Experts of a small language model: 16188 steps.
Below are experts of layer 4 (counted from 0) of a mixture-of-experts language model. Rows are named router (the router's row for the expert), down (a neuron's output weights, with its number) and show model dimensions 0-191. Each number is 500 + 25 x the weight over its row's rms, rounded and kept within 0 to 999. Numbers have three digits each.
Before each expert's rows: a language model's description of what the expert responds to; "comes before" lists some tokens at least twice as common just after its tokens as in all text. This comes from a sample of Wikipedia text that the model never trained on. Tokens count by the router's weight.

# expert 53
It responds to: Periods and decimal points
comes before: " The", " He", " In", " It", " This", " She"
router:491497523497504519519503471546564468510521497551476530464449504489488451523492519492452530471518503512533466512517539494468516535470472503495544511499468490498498507495538482477506441496487473487461488499548501488465509499518484479465526482498503544493534498474510487502485497481521477450507538484531490509523481516497539468513475519506486493486481479536467511512514484466554531477512483466504534505498537540514450502490490532515500461527467453464500473488493524491470511459497468476517491464491484528487482503529515476538534514524507517452508505424496514521510499512500515521
down0:550505527493491518465500510481550466472522496498498516481486523464465503459514507437510486563552485531498534485500495485501518468522504504519524505534443515488464517531481507519474507523507507485490450522526530472522494506478570472484451476461491518492463534484486524519508497520528534534510458557531527520493457508526496465515514502500487495503496496447496523473464510513511486478518534488461513506488495492492520504506524495542504511493514491484499486476534483529479480527460495497538552518526525487516488474521519488520504507435516496509516521465488516508549501542488491463
down1:480446483503509524543496495471511518517503499509488494538499507535489475506458486521502505472501476439497523517545501506520507513544500508486511549534478492507519455513507538518533511511518520519486524492473495534482507467552525514502494522472516522452463522483547507486506514495498485502518496509530503532481460479429547516521490472491492468501483548491511490526528512492515549504485549543497499523511486477502492503506480517536464531498465527514459498486502482463538539468501534537517464514517538469525542491464489495462506532539483489516525491458502519446485514511524468541
down2:509519506494491517524496526487470511526503476509507491509506477528508467516503505519545529515498518529426502533500461504511488478538503478485507500470548504470545540494461534498492530496531525482521525431474511471467472477538491554494508505510478456517491534510512506455488515499481507414481521486466462540538514504488511464488494448535537507466534467495481504531486555486485502523510470519555500515503459481486524511475506506476503501504486520510529516506523495482498488514484483512482511531514519482526502537486499502432508516503501538467476505502536530497469459478494531495
down3:521496479492517470493521526508511499499516522516540490462541520491560535554511569484475444483528506523483501561514493540498530496515505515546494485501500514485534517517493530481509508518524536503500506528508506532477487490479468487505469484559541480538495477508485489536509476503530447565492493509519503471470512434444502523496526484519499483495489518498466485492486475539539517456475486518472547462488508510492481498496484507515520510531464499453467508516442526505502508511502472477516480528545493517480525504495498492541515476516476504486503467524491468504482515533513506533
down4:483491472544519539531523516487504508454481480539480471495504484471493506517533498525497501552526506511510507460472540449491488527489508524500523511508483470427488528484515494499509469500530510539447468502493517472488494495471475473481540501478493521482485509500465491520519508478507516455492506505526510527484453450522502519514472502513498487496511505484525513546535490498484451521445468429485499493486526521497514476525469465494518494447510536538483496509509479478450527491493470483525450513480492493485519533465513536538513556479491516482505510493500509463568481522481500509
down5:453518533503455536509482542495501522503469486469504502479508567493512506505492469516467505504489544469540472514487522490506458484457533512470480529520535504501486520455517485508500513497508504532525532549482524539515500468509490491510502530504490450486480501507512468465495498467532478557526500454521503530496522504464503421468499481504527483550472524535530473553492497516517453510539515501482469503469491507474507496484498539510483486507469476535507524489490482443552481478526493509489478492513516531532478488504497487499509493499494478519502522546553512514498525523484484547
down6:487494500496481551472479494524523539488482481499490507491500467469522504502514493492515471482482557544516509513478509459504518491500522530530507522533484487473518471481518503447500493481571486501463467515517498536517509469483509506510534523494492528592488525499521527484548484498451462516515465521539508488512496563516506495502503493525478498469526508513515487506497507482508511450475553544478450482464530512491511507503505513445515505496464501527492493485494533468496470453503495502479482489470499509550516503510522481509445483521553496486520507517502502517452542461487496541
down7:487451495485544496500515465453487480496492515487520535470476481486545488527548492471506463496493499492488501478487548496482492501470530518526569513511510502490484504490467540452502488476522519516451485510504482517525507510502515468493471463447520492478484491478535465490479542494489455532529504476477467495526476516497499532575451531524504506486475532507467477493482494475498520519506539496465473502486488525488500500463464515483446504523522474526466521463496525491496515475485518475494513522490489510433503486494506516513510522517503430485494518519504472457461513494458539507
down8:486534501436491517491453471509543514533515519523484521512503500506513460529492463493518504502554521481489529488523459555490511495483481487495545549514528467474495504469511524493495488465484494528528475499499520535538509524502567488521544467489502466485499502526539510488507529451537517529510510449519502487523530510511526501522494491512466529527531503506487492505492473514500519496502529471497557509526503521540487496504518507510499535525494434511477520521466513518531475526446506534530482502509529479512508514486495458498492497524525502464488520523467548472492489514561477549
down9:499486500478458514488511514493515490496561495471551506452508484501505505494513480541513467513482468490474490477505527508485505523502468502507548493479515484496495519453533521457489505530470498481508548468478490505472503482494506473511526467501465489494504541457503526472500479471493490467488461507467522537502501531518498495535490481506494496473536514480513548438448445450489533542483516490509527505502513516524527511528465476499514516497469467519546522513481528511494486478504530510502513471484478485482550515452497528484531490484480464447519543470477470478505466483481565533
down10:489489496511530507540488456520493503559512466491523485506482454513489493499514501498496500446527514434518496502547498516510513543540527487496514529519494491487491484519548493510517492514499530514494519486513525498476504487498469502498460495510532499412514462523493496484509489487505493523496502481470469469474472489465496496529505505518516512502466529541473498513494522497477523530545504537478507462527506467536478498527482503523481510458533517509471463499494507529522482470507514516508509501535501472357540472489500528513487507485510519492500463492544517493514515506503469503
down11:441520482509487501510494475462487504488460492502465455514495522566483535497503509515521500528503485471528479510502508511536492504498488531484499530496545506514505482435488561553519545553504495471516539483505512516465496525544510550474508534498478520511507509492499450479515491520476501508518493497517505551542512532473477478508525460487553518492495522500560511511603490480518505499445515513514491458517483478498541507498477504536473490482536467514510481484499469502490512516465532503507482549488528481504473499474492491501512496497499499510508494464506459519509478496489513498
down12:530484468526490480486490437504471514495493504501464537481480482521491502507527454463491508525520482527446501508481494478523440463531492530478545461535461468523500496461562526522500501459502492470514501477518535495477493495527505499518503472500487549497522528500518525497522508502529517515517491517512518509526472509543529509504494514471488506487546495478557497514493473473494459472483468527579448524497512489503505504470491532497491495493489533506533457469482498513490482476492498512542531469505530536532502471475516514541500535450519485504485520492460480548500490494523459506
down13:505497497525543466545485474539515502515535487512461496498505530471475524507533515500491487497504526493479454473492444526513508504481508495488507544497469504522512484489502501507485466446494542468482483548493525524492469494511509494487491484501567477503513499490544425486497531506497497502490541496536519522505493455521499515498532484513480519517535471570480484474475496498492495445555467506500507478498516554507494469540458536505496483524548499545521507503529509466490550513523466519513501501506461449501547447514506491510487514513549471529490514482513509515476491505505503500
down14:478448536450486477488477513441546502460461509510527556508527511485476511491528499481512471514491518514494492483515475517490500499465503532536514513497509509563475470507476541507545520502515480508521513489458510529566501505524505534476497477498482509506477504504493460484517469484528493551492518538486480558502491508510514491479495497467520536530520461529490523490461546552518472530494504488466496488506486539498517515482523485505519514530522519514447499494473459475546527511447555555488521546508520498527495511504496520501505487522472517508532500507451497503492475526491520502
down15:496487487544467522492522491480499486536516532522490524531532488522496495507484465482478511480575504474531543500505447497506543511505488514498502502522476466468489492507510505487499526501473482517500522478493530516486500537505541520472497531422493503462489521484516470475496502505522489533528469473499488525510484540453486480485517413507511486506491498489518511524525532466489475483520484489485491533512499465468508483512493537530516537529514500514497504493461475528537478426461508495494452503487507483510524487470507479527479520487451514484476542458453543479489549501528491514
down16:465491501515472499491468534454520484511509521477500459480507495552496485462490459470463485502547493474511538488518518479497479446486488492506467523507463520506482492488477499475488535488511415527496500535494451505503499499549523522485500525447523472430482499479521456479501503459501453477515464524483487487503533505484496522507522468495510517544520470525516492469518519512511513533490508499495491444541485484503489522524481475505489540541489482486481500498519533519503501482480559502516469527470507486454505500500463488485541479548480473474506506474500507486472504493559531508
down17:466487521522511532443481501518479534453495512471506494470450479493474513518538466488498519542522451493510482503497525507501472549504462513505515465464506546487490516472516502518522532536503525521508495505490501484494466483490491496472517512533478493584483455512508520491513500516501500448485453475488533546524534490523495506473503500517502489477520491480500457517544496505515491535458483474496500512478494467466422514535495497470495521470465502499496532547517468453463459505529524476510485521499486538520515490508476474538519485529523515525481524531470499460500517486489470493
down18:521498485509505485535462531531488530478519516504552462539520468527483510495505493502542478498475501486490504468491487486485482486509516488517472513483495522528550494501471494494470461528532525474494470507515457497527438506530525500546494495484509488500475508493506536513510451488537487530527499512488529442447519538501528508509484515509454483521520500478490475519444493539491478489514534549484491513510492465488488498504521481490508499479508496474520489526496523536510480501549440516484517507489485507574490489477481452482502524510527446502512444459484490475451503471543475462
down19:485560480559505523520514520487494519493544520496480496498464497505539497510463505493501500530497481474453493491518515537526527549517447451507507503469500492508532495528501452515515477463461491505500540494535500485517519504471524463484541485480552466501518520467519526504487525472480539512518486478488526526490489474450494539536522557518503477480494498490492502533480485490500517505504514510493484551522470506521436455503552532494503475449467477515482569519492534504535513474506531476505497514499526504519460513509499460498491490516458513473509479510496493480515506538528525481
down20:502490480469511520530465517479482512517494491506498536554481489525475494492452509491512508504487479476473509500499499546512456555565461452464482520469542473494518482535486511548504503509459517529496478453495517493499508519528478510505526534480529488466509501501524478504483514499502474488475505535474479540476497474472544520549458539477556525520474507508510498528494559518493508490537488501488487512518492468544510485497506517481482544483471546526455510502503465506514480526482559501471505515545502504479490522510466493444499495476539487509491510496554503504479474470520529501
down21:505504487487468482495495513525494488526523512513547535484525466470491518495511475498497463503504477519481495469515437486490522473527496506538512487535465502515499524489474499503468459500487488467493478482533509562513503546489515515465464478481496500573483535514531498484479552478512523468517471492529500505488510492566509508497485472563523500515450521507521480492470518488507533510526466548526454491473490545515468498493444484484514553494492538460497471481506505487493506456502521522448492517507452504525546521496500488509506514502486501497510542473473513489479487553526529484
down22:490485518457517504501523483458543480475491514472484548511483500496491482490489479482506516483486521506451465534530491519473554513549486493497522523486506480522488522490502518513516528512513479516485530470519499514466512485517499502483508495538505539559486498536543470480549468508422498507548525470510547539526492487517469510503440520480504489464548510534525506494472518471577518523529515524512485480526503467531496483479494522475471515482481544501510502500488545547468523506492544475508507489487502510501518466521475482488534504498490517467513548482517498484476467526482520475
down23:450519507503497525599474494515503489537453502503521513505467494544509526524502488518538500452512527512496470520541511546488494544482505500488507514510527508514510484492471495484528509469530513504490472506482485460459498450534485480524545503504533515549462522508531502467529500512490483476492537476508474522498514498478521486510484503528534507464528504484492472522539487454444492531489471550498492520454493528511472503461533496498492481498464502498517512536468510511516483487529538497502521554527531477569490463501485497511523519487493489516503495469502530512500514513532541534
down24:505503498491494495523484498471480543532477482511475550490525455548486504475501498497498491481523532540484505454511523494500424524482498499500524517501532487529489477543510539535514516490489514503501502513484471454523503484497486533513518534484517503539499467532488496496478532493511493522513495519519459539519485450459542504545519559501470483500504518472505514556497541483502514482486452498504508481518469504530506482523508507515498523503491569520479533525485494503474521482492522518508498544549526515530519481452451499506498528531457570529521498516463518507520497541475490524
down25:507467433496517483475496511501522557459490519493552498498518504474471507517501511508499468524475474521510508514483482434488497465517516514518497530478490484435519528517538492482502472550457515515517539489525491525527534492481459465504511460510511521467512489472491514487465510508528540486504491546561519496453465499527502486509505466483498501548506498497490498472451531502495525479504495465506531485501527480509507517521498480474505522481495473478523507522539493485484527518483464492493475495503476508444517536482534476483523529532512464517573521526501526472480486507441478492
down26:493531494502521515535474521495505517484464520493496465506493530447497507476497483477497487494506533556495518511482472496478495524507478532521513501478519497476516550487516500516510527486507543483546484530487493472503508496481511473535473516499505505544437501521508560464492499524478483517531496497490461519512523488517482463537514535520508484507504542461483483521496471487452515494454501534437519455481508507502446548504498528460513502497481480493417508480496515516495503507484495470530521505532486501612522495489502498480501481513509543508522499507507502530544494512510463498
down27:506495500479529488539498510487489519508502486525500516517511446474494515520470507494507538446457515480508512503522477506502504540510492491475479521521521502457484485511495497496501532530517489547488506484472486544465500485561506548492533536537479480549495502527540522500537508534466476503495509506498485547495524484464518521492478460470512504458489542495512471487527518505528491504484525464492494512462483461474507478519456492500508491564499530515465492522480465495494515454517554530447481557500501497501535512460485473435492491513491518519448533482460513488497510458489514530
down28:515499508523498520497498493477466499482484545511491536510465502501494456501514508479508490440482488523467517489502530553467486495552500473525485514543495499476506513572503483477459505498468451487496505445468480462514516510486506475499499487468547516562514531518524536498501518508499494505484511554535494442447519492520502492534469488485482508505514487506451508488484505482473470491520455554519521593500465508514471513512537483476507494517527507499503473479543526483505482481496501502508489517493515547489521507498510482517498487507501545484437536530496535512493500484513502491
down29:488512465514520502534520502440473487469501506514483485486517506497526531501528522477446479496474456504499470510500555492518503489481507513509522438497472521523543523531485499489481506537514496525512511448515479489495505485500492482543506527488509499511470481476486557508528496505507465536516489515522473536491486455427520463525492534466491438473538539468500508455545510500522524486446454497456490509500517518484495492511529483510536478536481518504464485511443510516481499478506494482503488484518467523513500476481495464508474465553454483501527517502512450502535514486517496508
down30:505539491495472488498525489494473505506534513543469503476546486511492542521515496514495490495496507545527514468487501509484513512466510515499489495513541488514502483509470532507471502500529476496489484484485497503508485519503506505474516497499498493653520489526480511515499514484492500497477495479540498492499511519504450520505516471512498500506525487509491485535532482519492515511475503536519506510467520518494488486521535489519496490482502516481496484491503537489476486534484502527498473538506532497656496470490497525510455528484517496445493500488493471483521512474532509518
down31:470434504467525487516505477535517492518485489534494477540536513522520507463479474491478508466487485503483470550526430501543463467455513492494477484517525488506468467502482486503511489546501469495476524541521527509503531510496498502505464491521527530479480524493541558510509466508482517539465516490489459455524503525471527463507534515521497464484461532512534456509486489516504542522522515490481482488501499492478508524511544505493475479514452465507482464495474512545482525487510494509496526499492562505529503526487524535516499496511473469492491476486472538479521477558507536510